python train.py --n_layer=8 --d_model=192 --n_experts=256 --experts_per_token=8 --d_expert=48 --d_shared_expert=0 --activation="squared_relu" --moe_layers=[1, 2, 3, 4, 5, 6, 7] --router_score="softmax" --normalize_top_k=true --routed_scale=1.0 --balance_loss=0.00081 --balance_bias=true --router_z_loss=0.001 --n_groups=4 --groups_per_token=2 --init_std_router=0.0191 --lr_router=0.000913 --vocab_size=16384 --norm="rmsnorm" --norm_eps=1e-06 --tie_embeddings="early" --optimizer="soap_variant" --lr=0.00291 --beta1=0.95 --beta2=0.95 --batch_tokens=[32768, 65536, 131072] --seq_len=512 --train_tokens=454500000 --steps=7303 --dataset="wikipedia_en"
Below are experts of layer 5 (counted from 0) of a mixture-of-experts language model. Rows are named router (the router's row for the expert), up (a neuron's input weights, with its number), down (a neuron's output weights, with its number) and show model dimensions 0-191. Each number is 128 + 24 x the weight over its row's rms, rounded and kept within 0 to 255. Numbers have three digits each.
After each expert's rows: a language model's description of what the expert responds to. This comes from a sample of Wikipedia text that the model never trained on.

# expert 17
router:120125124100140158124164072130161128112149108134113109132083120125143077127116132092125111153169191160145085114119132135182117153150137119131137048112143095121134125126133114105124121170113105165153149142143108125103162131123139084129129119171125161119139170065144148132172154120117118167147111119126154111153113129116110114132130105117117146134160106155071144136132099118131130146092163110145133169111095166138131140156129119113098132124180080115083118109143094138096185093158155147135121145126142127141132131136106135091108149114139157104138130097084106114105124115115144130
up1:116144155137131134098140177140150138111132126089121085146129150066140153137093179106131114136122150166139109142126170114138106156086132125114105121163093134158162123120150118109113158122129133107086112116095180184101139155113100099112152115155113096123118098177143114167131134111119116175147125103088110098131123145146075132135110126131101110139101096133081179128123125105129125103087160134181126124133131082133166091081144141107118120134120109140135132094149136128098137109140130111135163127114117133121137101087186147128113153110069151160140143160121120098117121149117144134
down1:103113157147163151118144200132146161128108147114161117137150108114160132122130193116135117137120130099099101117133137105097142124095071100163145131147104155129116089132103109104085160095148107130093090125129112099119132112131111145114156137124145135143129113136109124191138139183123116146116122114121122109139150138104077159109144125166073117140097125120118109098128134143149098102095146148160140097165172179139147125098131133126112146115094096141146114169128079092144113142144169083106116145106099127128124171096116170127133158096113151121122168142138121138118150110097095125
up2:107129135162155189141137122108102145111132119152098064196114119138129135093135111141129108140145143160149117125095124102110148158076164172145127104157139106086132126112104122113124183141133122134152156111137139136101130111123073118146119125127092141118104131101118139163150138143147146102117122147142132121148088138147113121097124123128141184133132156153124103149127115107146121159131140139132125105143156165168127115145101145117100120103145073129116097080135123120128143120147063167155094115170200147115131166135109127167106156131146140132151164091128109112147174148116152161
down2:164071132119134122150139137184103165127117118107148152161115094148137145126162051153125096126108165153101111150122119132139118143102125105164128121098102119137144115121129077142119131163148166147166190116149160064151080144135164100118133168155114089098127130140117152112140149145139137143115103151131107162132141141155120106165188114107104136162119165169087116130125104147117112124099143130120126120121127127142122122140110101113139121095113116118074079169136121134114103128180117120112149150125142112116128143156108136107099128131102103123088129123124138095127162129090125081
up3:126135125137155131112142118135162132156066162141121108155125113078116146071160133120105131123108156101120133122104107151136106124112074097122138122150130068107134140164127125150153121104129093058139134106158161146123097120118172178164099124127130127139127159101134109151174140110102126125098113164179142076166116130118125121142123134081136103103132140135149112132125122161128174140159111177137123171123168150101113130129104102127143130126104115101097108125104113100118136102114117115165121112142133135169115155167102100136150130120131104149164106063135169150146130140174116138
down3:170128091158090109124076140095106176159145096147122099116132107159121130153099151115126172102146159117130133155131174066103110148113136151160133145104101106148126130140135127174123112121152161071112117116110145161126146135123128109160092106139109152141077142119125128147168154104143170097119137147181165138134135127111099152148138112146140183133109120083113116102155155179153140084138137161167125119123155146116125150146146106140126186119121143125130134101120116124158153156113130105102151106098159136090126131140117140163153146091150105158108088104109150124161143114130132122
It responds to: The word name and field labels like Binomial, Genus, born, Transliteration, plus bytes of Thai, Japanese and Chinese characters.

# expert 10
router:120137123127118147107157103151142136096140104143107125122114146116150089114072126104151125133185160146158107094119153143123125123117140077138138103114159124160141128141130104121169122135125127161165115137146105167111139073126153121134106112159131141131178114104112171116136131114099129124138118119087206087129124092129108141125132131118154164157161118149105155156142113148118145118079138106147139117112101176123125174127149095131123139124138127097083135103180075103119192143182131129142117119127139105136127127130115135084128121123191166097141118111107097084106108107104132117
up1:094107154098169144110127136184118135077122130130088106134135168157092117163154141121136156157144171112089133061120168126148136119081086141129150122129103155087128121131152148105138126141155073164135112136179135113125133117151140132124098136177108086133165139118148145145089149153127127134107164132072151149137161126103126096144143127110133115113093098107093157101116085113118152127110153134133123127109080149089086155141117160155142086141127162120117153134120137140128142113135144097111145100140141135124115133176083082121121105132126085137127133154131147137146122165105131139
down1:108157120134140096148124109138124135100137169099149110141163101117144124114099162147107105113138148131080174121140150118148119179083123139107147120122133096172147139097093147115154156148104112099153156156143120160116144140163136149138129111122135143119090151115131191141094118145119129100128141072117142144142137114153128108101173163185116135117095161103099129130172112152106121125123120086118141105175104151071109115156109120105160124096148126125148151126136133142159148141148139098127101118127153153142157062177112109136141122133149128079182174138162152119135123117145143153
up2:110092119138135154120108124124138124112126137122119125129177107111138129118133157085144118113130132129090115111118148151140118128127150162157114131196097117119119146120142130115086138100090095125125131152111108155146179152124128084088153141163081147133188117131106093159133158121161143136171109149138157156126172134111121137128126138124170216106114105153105130132132089164105123130131094114129104094120089107173114106162133119142137116153154072140149136100192135107116120109134104116108085151140137148125141096104110090102105104118127155116128122125152112147106092092133177129
down2:122102103105118135151153120120089114118126123084136152108110125173102100118098101095168127116149134139151136139133113102154118121161112164160129126103122133144144164139120144127115174122105109105156130132164108094116124095105111136106139102156112142126142139109125085147103112138148155156096178153160057141127124116131138159155158109136094104121129119131150128122133161168110112173114071098178157144118129116112102079121121133122161117143171126112116081091117117118164121153134152135159064098144128163099146128154179092138127127097136163151125157126107099118083114115092163129
up3:120144103130126141080145106128110125106078110142137116176141117133167101177122134138107135146120131127092099120160154117093122152097130169115103075149115140159138096121137136108101129101096094120158132128131140113127140169122202122097141115153137143177151102139115108115147125147148143121114145143179136140142154121110138136157126156098115135112153100116096149135126150121149091164112140105120127099123119152151144114122127081129126117167123129071093121116131164092131119177124125124126113088131114146129097097082140151102139114141078151143074089118104167148157062172114124113
down3:133133079086159100051084108137125150136108083176148114113137104157117124154087114125154151153141109125123109123133153118130131080051141133159164152121150094101122164099109139154128118080137145130139123098139119167138155140113157101132135137146151168134136145092118115128161096142153148114136145107147097119167129128098139160120106096105131109145141107077112141123143105109143115110138147093112121169156109153178109151105113135142076149135120146190081136159151147116100149107141135134117106145098101169163112170114134133111116135139126116135133121115144142157129120107113156127
It responds to: Word-initial Latin stems like imp, dep, comp, and bytes of Chinese, Thai or Cyrillic script, plus digits in tables.

# expert 47
router:138153114113159133105153080142147170114140104155120129125120153105157129123098113125129135159140123157147091102140151131124122129107148092124165099139142117096122088154137143084154122146113095134146094152118116118094116074139167139147121115147140147113161126110101137138136144105123132131144147121104145112130131089127113119107133109103160086149130090127140147147126101134115127135112146147167097134129097177211141162153126121088101133094134088085096154087146136139101154131147150128056146124136148137140145075141119160106142109158121150099148073101107140101113088106097117071
up1:127116132135106108120164094155091132108156085101156143153140135117122153132113131123134145111085163089134159174110172145154102122094192158147127136121090134130096063169167094173145144114107126122141126141102097132129099115151160163149104145119109172108163124113101089126104114116148110130106116135136105146111108148118134100116130119172121102133125120144133157156098117160140137147121151171149127132153146168147113150164127148085115170135104146131152145132099132112110118086095121144144130137136125161084194152153086147147167145134119125144118126096116124136162115120186124135
down1:148099120122122124119146149092077166140148111087099135165141101116096146099134123097165106117143153126107102107155140098119139117144149135111098137127159120141150047150139112118117138110097157160090166096120143093141122125133106134137122189139172092126156140124134133108115151139185101111121128146104170116116130170113156116143134112142085108081117111099167158124099184137156161131091132129121134139144109147143095140144122118116088150113115152139166094115103119152118140116116105135131148147122154165085118102133121077129161100190117109131128089097126156102121101143149138136
up2:130111127147146114126132129125088172134127132101164125077125125083125117184138166109160093136139126123129175129141118185112092184115105092162142119128146157106126173156104121117103151119111142130141147135145147153092154109128136100109104113110172172095212142146149111102136103115117166081106101126098145162165168110125129103128133111163089132133152140123138149140092128105126131142116111135141158154101103151086134123146134102122134112117122127154142146150130137113092188092123093110118111120092113105084124113164143152132133146126167155142135157115161124140103096101129131116
down2:157149121164160143108083160119123140120116128124181133127147148103169107151153173118133098146141131136155140165139129127117172145158110118136100167162090157089123140149106152117152138116112147116092139110114117106122075101099124116097150182110131120075139163149139110128140129134119185147072112130114112138153158080102121087139126159144087125106132111093134141143103129117113132081163126157168143127145113107097133104155132149160151119105147138180103124117064141114121168170141122127145108139132107170147128174128163102141099139133147127177102113110140124126116120122122131104
up3:165154103131156143125141114120113157145143134146147133145068157120155132141092118150125099160104091077108145121137182154124113145121112092123120125112107139098121140174130118139140128152146141152113138098163118097141136103176140141113149126113126128155148169156135150151117109143136120126119116094155125139149150063168153157134122099156143117124088104112091141135091145115160153140122184088096110127157101108163141153150118113155135165155149143102137105119135106151099113127107178148035140088149130147107171139098120159112125108155120144100119151089110151131157120100138139126
down3:146144153125098159126122167141126144148131159114114106133088151148138160108123162135105129079137142110185085107140109111155113134127136099095145119131151151147122131088134141144138092127153141108132104106129141161100145130156155147091102150156117129149178109107141106109118101142067118112151123161143170114156112153128132088141156077104109092114118118123099146133077129100147147109094138122060112100140129134104176153117125112145116130093173090150102136125151108121118121168108162092127150176116153145130136126110135108090156135170126135118130124112093096168146079137114169111
It responds to: Second or opening pieces of split words, often ag, ac, ab, Bar, Mar, as in pedagogical, pragmatically, pagoda, Ecstatic.

# expert 18
router:085121116136145151129146078144142168128186096157099099120105107094110114111099103142137159167147153140132100079135143125139097128129148119104126116118119099109122110155124130133152117159090138134156100158143127159104145117106126103136122120146121144123143172104130174122160155129103115149112151116096146120133112109108119111123124105075155108142139113154121138131158105118088173174108135096128143117133100138130147111130161087112161197113126085111093150127185098118107155099150139157129125085133116124127174114111109148115107137097159132124173109089067089102102087124119119114
up1:133138154149149112144157121097153089111093142128119090114146122138114143122074109175112107135118146146128141108115122132135140128138134155125120184102055172100147146144132183125123139150105147171119134158153129121078144111109117162176118084181134145115117156091160143145129123107102132118176115129136101117096163175087108118114147083137172093078154104136119135116091128133145157146087160118105142102158094142130137091135127140124100096118099138144125149119130118110117106119117117113146131095149111146120155161103142136110095141134132079134175133117086145150126150168112139115
down1:114144131099119164101140123123115155111173141152143103194162169111124138158143088145159194129161134138136124132115167126142087128140094147113114124112107121115215155098131090119106111104146110114156107146099142190095098115125174123131114116119107135134139130112118170111134095158140153126132134125126143146131160118151133152099189121123105096176097112116122112088137099120137106117135157118105134116106154128108132143105184171110131110141131067100093101148128148146133130099123106149108104122130103166131108110108108149138105146137114096157113116127155128095117149127136108169
up2:149156097130144148133124139135111136137144151122138049147131106089088149114140148158131107094152164093139109116138148098160109129108129156132100123129085120097114134142138126155102131146096140111120134126147103155110182110111148123165142135093121114122149124130089169094110142112142135114158096108116101138121128126134124116093129091085104188112134144132160116128201125108080095128119141114173132135128150186089130139142121123119150145112113102121091100109165113165134115150111096151144093189127149130143128124115136099118129119122168079082166181156108114144140134152129147139
down2:130104138172123139122109119108159112117100132112123144097155138161148127116177119129114155122109157178139105171143108131175136107094142132154137152081098114115064120154095145108124137130086129139113152126099116090164138155097092147155128130129133123114126091108101129172137107158136166137142107128130127163113091096130115137118125141161121151083117122160110160129122105125118184137124164139129119160120123094154142084095137084105106094142126158115143156163096087124149171164098173126120157141160128123145144110145150144146141147175124157119117177127095168105132127178132148115
up3:140159142091141122134105137098130166126123125119146123123102113132134102103144149097170143149104128144127129151097136127119110113073095138154116093125154099115131162156155119124094124126113126162093112126116127146159142131105131172130165128090164116134148134195118136124055178142110131120146131107128124142078144070148121176142114124129117111149140129126139168121133123111153102124153108157143123095145122149057141116178122102201131152127170137118119128101119114125126170147080162158139108140115116151121144115063108095115126137141129148131158104114137145154129080134156093137
down3:172122099133109150173116159124162137136159111144091127114099150177100108147121150094164141133150110152121095174137159109106132142142144139092096091096133111135141124124131119142091119132130100113115180142128144144096135152070121149121155128138152146150076130152150115141126146144126126117147160170107144112079111112155127143155128164081120082160102123105158148096144117081134133074191152088122118085153129124098109110144157114098136137126078092123153138141110154112123132120129163124137155169160131101144096116113141107165173141143134102135141080128149127143125121126127140105
It responds to: Main verbs right after a subject in biographies and histories, chiefly was, plus began, became, died, took, and versus in income statistics.

# expert 34
router:099150093112178119110141106143132140098132114149128124108107154096143102118108126104142125151170112124136126122175137150143100170150135085125179111138157091106143092133115115130150127122119106149133133168112074139137168071137150103155134109129116147146136131116139140118138189129073108119161126121085145120138118125107127123124099099107162121131125141172083146161162122162094136155091130088144130138132116158167154156126141121131162140083155103140100149100139101127119169115141141118104156117150133141151138145085133145112108143126155148091169100083132130107115109063073124099
up1:107146097122152128150108114130145093108124113125069117146131131139134096110110116128140118128149110118133140129128143075106104114160158091126093119119064117114092133146114141114161147166163104090100122123144118190123164128077123145142113136137091141135098089179110116094124150115119099114152121115147130140043152139136150125123090128147126166140140107134105170147154134143094087110106157140072092143140140146169135153112107096157140089124167099098137140105098124127086130134148124123139190134102145120143115126108137092116120103144105150136143158137145099118143087153128132100
down1:152123109169135118131107104149132128129167106113092140137136083158148139102110140146147144156137131124105110141122155137123129115106139145126109129136151124103144130097125131110135188141142128089100139159121110165156106179150151139136130118119060130132125076142120148128152126134143130097127131133190144076050153149184122158139134124144131148132139124146094074121104172154070108110138157145120121136120112161184132127139072091106126140144150083104170140158127127156112111139152146089111162171120097159129119155119141126115158082097119112142156142115122153131126132131130149150
up2:123153086121144141187145138107130104120114132135119118114133174126110121083114170142074072130100137125210125133131137166126102154118128166151151170175126145124092137145122152137150126162134116145139160120121108161129148125101117153105166129115167135137169127110136129099091132168128136134091144153162129107114105153117107153137172163136159125144144146129093096088128147150105127135128156113101144139129094146087150173134179133120134155100163118157145138136092100156109117132117149077131135138146119112105143112119088113114103159145131088134135116127122158122189121126119099168
down2:143156162121101126115111142147107148158144152154139128116092157150160150167166159108088090102142114091142119120118127156078125143147142142126086161105135150126152161108136146119098140101160127128139130141125117157147129087129140123109180116131125101109138096101118113154160142105098130087162077119088091112094072150096150117124097148108151081104107123132095127132123161159135132158127108114127128124140107144130112119141153178107157115078120170146144112165105129117100139140095117082147107128113156171145162163121156121121132142106113138136155116084189176138128126119105120156
up3:113127101135144141133112110130150159146105117127128169109143144092071125131151125107116138124124136139118121135133139086194103132184108081125165116133155179101140117136083143119160155145121102109140133146072111118137167106116137159111141099119121130123161069179131129114116177132146158096104131090153150138133129122117136175145119106092140146135093129166128144154104142161140110170141153117170151171141158106148153142106133131123115138147171094129153126135157157148124106130159127117133129094108131173136114113115131150168083090090092106105118120110091149125116103111079107121
down3:161114152125125141160130127115111156135152143147119171120127115143101141155146121058116162130133117129095144160147098144127132126155133124172097155139103131128133164113165129104120132123148170106138078116086117083100145146123125149159123127123103083141106118178084124135132110146123112105108102144098094129119156142106124176098127095104145076097085136081084135124121148128112149137132134128076121155154154114094130140127122088145125082127128129187137107116146087158141163149149116134124157142130142133132152165110102148167139087083129092106128138089184114155140098123111141144
It responds to: Capitalized first letters or opening pieces of proper names split into pieces, often foreign or transliterated, as M in Tokyo MX, R of Rhyme.

# expert 2
router:131145153128119132116133090151164117120137114151118114128087144121117113133097111114150143146144143147135114095141147164150107178156122082094135067111170088121137102138133111117178122153094129161163130142120088134126142089136129104155172071150102150072156110085112160110164137125132121173165123145107121123141119123116112072122099100121142102130142100136120123127141105139115148157109140139125092177107117125138113168128164086104136147110133126087084156115130099146118136117120148153105133101113122105116163133144142174124096149119166163145153119114135095104080105102120091086
up0:144114115158122121171151161126178080140122148165149073089145113126131126139139107093117180158154127109093129136083128112132117101134122116110161115143124102100163117108123119104136177153085143118118156110126126106143186150135146153088123117179114153078167112140132131127122098145106123176162110083140130101106127129138158137141089126162135119114102128154089130119104156143113177181097140146159142149130122115117136135138145107104149145120097137145116166138139154125114150124154126127165082148119168134113132127149082137139101127140119153136111141148157155141097168116183083125
down0:124134148143158150165117124090116092118136157157111121181135129147115099162106111115121160132145132140088155101159162149174103124146137141144109152170142118156128136146150092105096177122142134118171119139137119087108135162170125096076145113140142138148136130142151190113120121144118118123093137112123112163124125119150131098145148115168142116137129083128095104111104143165102096112121124094110077095120093105113142152135134128101126140141123108164179158140148092147155135072121144164122157120144110141081160103141121088099101108135160144124168166118140113121142136075166116129
up1:177155144097113142127142120113122132143136145151103080096133152182111129140127155133104160134123110126145121114151119168116135170119157080129139124111077164156125112097167139135123146141099166127174120151108149139131065142112109180123120149160135166098118073138118134148122148159129135109116128164134127146124124088067113100143109135132136090162100132085102141168144137121122152151124161119124094126068076141138113117129133109097152067102117110142130131126104116152147079113125110104133139121114119137133155137108109116142101095102148152180140103120155127155162137123152132171
down1:145128109125116129112154122145144102148142061144124154093157106139126138108139144120085094123125109116119117119136119107107123117104139152126110118156133108111129171150108137169134108115180118148128162141075135118111136129110153140119150130159131124149114133138164151139182150096122143124116139150098097146071162107153092146102164116142126130074115125134155151104129122137140149116171112110094125108067165128140098112150097115159154188082136153127189139154099104094118117114118099141152162147109069140144101133141123139121135143142106206096112131117082119116128122112124152154
up2:179157129142151151142134107141113128111129115120131118106110142151115092140083155133113158158116139134135141138106127145100102170097090131173122166072096130138181110167164105114088130134113128109162135110129143128160140120103095092122106081106115143147119134155095121123129176139119111147178113145147129093121089124144118098107117126094150176143128166141147133085114119112092127154100176128087158093127105094106181140110136109106154138105072107114125124153076098155106142074131115111111100117131138145144144149108186118132123146134142150135148115107149112169142113122135120135
down2:125132163110114144117103129142125169116113131145110046135128107102127138184150108117119138075095101113128137106156126137132152071164134143128139155100117146113142121149160125108104120176126134114140143086133108144175177146166147082108093080113105124124050137147140135095144110120122105139153141119156119111167123133138164141144181157139135100131129100128147116158141090134124118138127146141125118117143152111137153130136158095110103131161144149114159129161099123119151182148143131154138070091118166109114106125138124109092136107146145125156172185126141152125161123114125113126
It responds to: First word or separator in table rows and list lines, such as row labels Sheet, Family, Species and pipe or dash markers.

# expert 61
router:141137144128141162127161123136134165072136115132108128099097171122127104129088102104169133114146129148117125112125177161114113136143140097133144111151169107158133122147105131107145121134110096164155103138114114180104147092115147131113159149195133127119159124110132151127143159131116130111142124134079182098125127082134134121106138134115140101141154129143101150143157096108121150143075145100162127115100078170122147179162156136097099144109135120125067135074152114111134125157173127133111133112114175104140136096132167117116122130136140138135138089106106119111082082100095102118
up1:135130121145131143122105100110104160078104121179126128122135150168110091115128180133116119127139131192137121122111145147105127096119122116154115120116133106157134166142140131142172143114129123124138138093107134118111127136152110122141123167132125166069156076102099135111125123119148135115117120131139146103125094142133150114085136131114110158156169086119108178129187100170177110136120077106116147085074151134123149173139154145148109126159113116133174105080116139099130113125126133150114147103173152063099132140111132125109129130141154108169093167128110113137169102110134093124
down1:138146149111143116173075137110109159143140149158136169170125139124141114138141103105117120126111119117116111137114158155114141110150124120096147136136162108122094179130131116148136141156132103116134154113127138164127081139143190116132082121148098119157106079147147101143126125135166140144186159082169107112130142163167137111144133141118166173117154121137165101163106104134100097129149106113098130156083163119168119104137158096140125114136178099170173115117127155165169144165102148146161147160122094088133158151135104160116137105111123159128149157143142157117112113112121129127
up2:131080114103120136112150152107115136177105082145109137156124138111104148153124157138136119120109119162126129082107152138111150131132104162154069140151119101121117121126121112130143126127109142085116133086143111156095133091110125133126130112170117117106130111138126114051146140135142130124117089140117149099133147180110159121080133144168117121127160173122118122068153153117127118099089158091127153104150163155186125108137105132099125146123090117145162139081120097085119091105167155141153116112125125185142130146154136079132119150124132131126140110122081128103133083095096114116
down2:139091136166142123119141157127120113099116160105099178128156117102122147154138158122131130086142137136123122139131141124146080107098134119112114088136161074089074134140130102136143194097098137132123131147121089088134133144091143154134154147078151137150135119144171103157140072114125106138129104115099115146113170126109141113151128116134094114117161106148122125090132151120111172131105117117121122136174158120187101129126114084128148134144124077161171147136116127148131137175110119166096143119127101136149123156130104123158121116153081149111157138125101132071098118165128170108
up3:137115142131156150179115083069156139154101166132117102107087153103133134113141149141148098100154129119092152117156132106119153155142106111141124131132099119117129104140091137140151160142101087131109103160101131122074120139119130145147109156126158107133134105072114129125076087097159086098134104088133166145131066094116157141149142128098104113092112122115149166093135137155156142186165118092165097111118159179105142140112137076127153155109126106114170115164129107152116130155090090130105120085111145114111105132111123127102135109127144124118157109135127131130124125125114144114
down3:130139088120090116201152144075128167109121127159116100119141156098150101124129112141140140123152130139103107164124138114099156072135144148117118118148156133136135130147093121131138137157113105135146077124160117180144164158149129153132119138138189162125139150166130139145117107163073132065153126155130118097148088122143149156167154128125126144106143127057135113116122113097124142169139154113143162105114122135140172131107116115121136119106159106137115053138150132099125134119120110125175121113126129102134105092117128148136153184129141073105140129139151118148154144156133122133
It responds to: Lowercase word-initial prefixes like rep, app, ab, def, non, comp, especially in species names and words like republics, Appeals.

# expert 51
router:101158146092143102123132100163159131116135098179109097093105149105113081117088109114146136156138186145141108127123151148176119141122167122124117120113125104100110145146125091119168117181107134142160116150145115157128140075096137098144138092146090141116152149092131136108186133106125112124119165149110148139125131150108128085110136118100149104154143117137087133160144088128127149162120144100156105150141124138153140145131142118142137172099131127083126163114139113125114142134135161148131165125115135095165180122109140129124114184106128148093154066115087105082119133112123083124
up1:168151121151108134127145104131122098124070184101101075113147102143122093151084131142131143142123118153148139145155160118132125146187181153129100147088084116145110089138151106145115140118151098130140126097160086187095129137105128079110142124139175117140109103081126117134103093108135148131159112166150146148106158126116121119107163117102128108106119113100140114112169151108116157119115152133132114139115146146120147096096142079127096114139151116107159098122146108110093106138151152147140154169140145147140155105124151117116095147145127134114182124139128115168122192118125094115
down1:142106120091131108126123137138139139102163102122150122135141117101117158108112144122140106121150146112142131146088123130154134130148073135155151142183144143144117123092135139098066132117099104135081097166152142137158101133146116139118140140092142153130133157116129159109131097114164112112134095116118145119086147154151144117108190169096088144132154171180089162120096117182114102150116124111131163113133160117096161129132170157134144109124104108154170147118098124129121095068151129129115095145093145132138120139125098087080139092156095147106142152147115133148138120101094177137
up2:158095093138125118102152147126078113112173116135120112136147187143112098139137132122070096113107142144150143166117118114123155105147133137147155143134158125106125151187111128126118117185088147129144108083118158131123129114154125144120123179113099099147142106130135077147158114114126156118107164128140141123142139163146131138106117134124136156160134097103131127106120202122122132159096115115147073110131124117127145076120127129138163097092091098121165128143097171088145142085139144129127090137106114119078154121104162140130144155092110133147152144146098119071120089137143117121
down2:134119161125139112143103161124127115160126107147165140115099098127145116104150111141156087123089143124116117148110134131140121153110155132152103077155091135110093107124135118125138121142080072143102137123125084101137113136133142127149123082129137143055100142117094128122110143200169147051102123090144137179133103111119127105099188116104130095127156099164121118156136110149119117130143143120114135133093160118101108115126137139129051136109107151153151140128125093144102127193110123138152134139099160119105112144119106157136138127131079129139086135132155141140101144146132111122
up3:157157120119126104127166117100155116147144087138143136174118126114115143105125107114078141126122146171116134148104117115138131112131132126147092058131147116149086140109101095115170115151120140170135159100101130139120116169097141094169085098127166143153185104118165117139102121132159095089136176126129088109140133156062138087136172118082160116114129144117127144143130160118147104156140094078133072117152104142178147133105148136111114138139099148087133141105105131128122149144117151104171099175159130122114130100131142118110120119132146104114153121138116125107110131125100138106
down3:124155138116134125072125130156147116113119090133166124168144108096123159147101138113136115145117120110133116106111147074164191148117080116144138098158137134215113106121124117102128124174132143077116108181183118046149160138157117108158135137115110110153124123149153141146131117125127121117116143076142141120117123151112159123104172129121130085121154127125148091098136124166132154152114115094118159130127123158122101116175149138148126135104131085076138114137128157129177085135118118083131119100139101139123136130103145110117132115112106140113087127111107106100128100123135113122
It responds to: Prepositions starting time or place phrases, chiefly in and In at sentence starts, plus on, during, since, throughout.

# expert 44
router:123153133124151112121151104157121118137131131144122111080120140100149115107104132117139123142101121130115122093105119146145106194156158104081143077097161107119148111125122136113152115142100103171164119180125115164099135104122159078146155077149136156112161136131122154112150138107131084154102139109116141115123127113083105103087080087107142154152154138131096136123116098134122137144124146091126123116091107153141122144130138084101129164144142096108099144115146096136081127132155173159121141103123150137156110115134086138094100133087159138134165098098097094142153099084134077133
up1:128115140129135149151149107153146073121138125148116114121090142145113123117103097135112110131102117098096140096154116171105132163112074099093118155076106157123144077104091121104150129134144115145151110144121119129090126126144132162158115114114142124090107107153125158147116152113175107084108095083165130124125134108096124111100118102143117129161151143112141065090136150130131153143074130107129121143118113122115142127153172137093144163113122099111207105145146133117111140121130105145116135117123120069160122164135103135118102140130194128122126158167079123122143133093113123087
down1:117152118129131096113103142127164079137095153120167090136132126099144099122143110132146115142132160108112129125165136101136130153132157120164097089151164155103142149104127152120107146108123073150117115131110140141141142148130121123081151123149098158147170133132128089120102105159098127138130152136135119133129147094140142110091114147171162128131093095054116150168142134167115114152170132104131097108149145127158140112104148149133170105177117139117213109104155181131081083084121151123151132122128134127130120160153131121137121146119095121091105135115143112160145075122145107143
up2:137106115145168116135135135127113164114157123116120113130087133126118170064136142129158098166135121161160109105085155130135139125151151150128117102157109147111119110113132171144083112132135083128120152106156120111137115109106166102150112074121117115107137129159119129097107091112145103119109118130095129126175180142110142125101123143099136122074166117101107133119131190114126169124098117164094129118089135060150135141111130125130088148116144098123100123093141157086155141149167131112128111115126147187121130168106118117136128179134170148150123102124141072125162160130146138125
down2:124100089088125131165141112162098117184156156121133174124087126101122144128133150149155075166137150142150091115127102111136113096125151104121170130068133161172117098111150126133142144144136082127077122130109121148130100177138146144093142122130136116083073162114121122133143128129117121142154146158127127123109104140090148140131139134111130151084111132116120096131098142135121087121169118138100131142092084107102124096135165111140119149135107106131100085087149163137153125156125179133140114161114123152126089154124069156136140168154136134150101132119127115130134109130191139142
up3:141143176112132154113115095126090093134089156114159118130159099142184140146128142132093141144113103081092121132136151127115117148108134104081181113126164123116125115118134128128103133151126116108162114146122129172079163124134160176133108058140104152153188106117135107128129150138123104126106141151097106122110126147120099171151107105123132138126143127148131122148119124141159111172178142130142130143135123119186126111127117097141122144107159126154134138094104164158161177138089149137111111117095134137088128097150132147086115122120093101152120115160119148133197127127143073143
down3:190132118127202093120157105116123107159071142126105126135099110126138071126119124133161101130148125103131113136114128123130142103112119117115152159136120127117125155126147096112167162121139091146128140142136140112111088154130098139179097118162112163145112098096151094133094118128134114123111105107100151049127139132127096094055107153098098141110163119109114103105127122126144118179159129107072127117173142139123126163087110159133136142108117139179173135136137135120112147132167151170097140128123148125121091183128135136153123125115116147144091138105122140131112137124129147148
It responds to: Dashes and field-name words starting infobox lines before a colon, such as Genre, Species, Website, CAS Number, Occupation.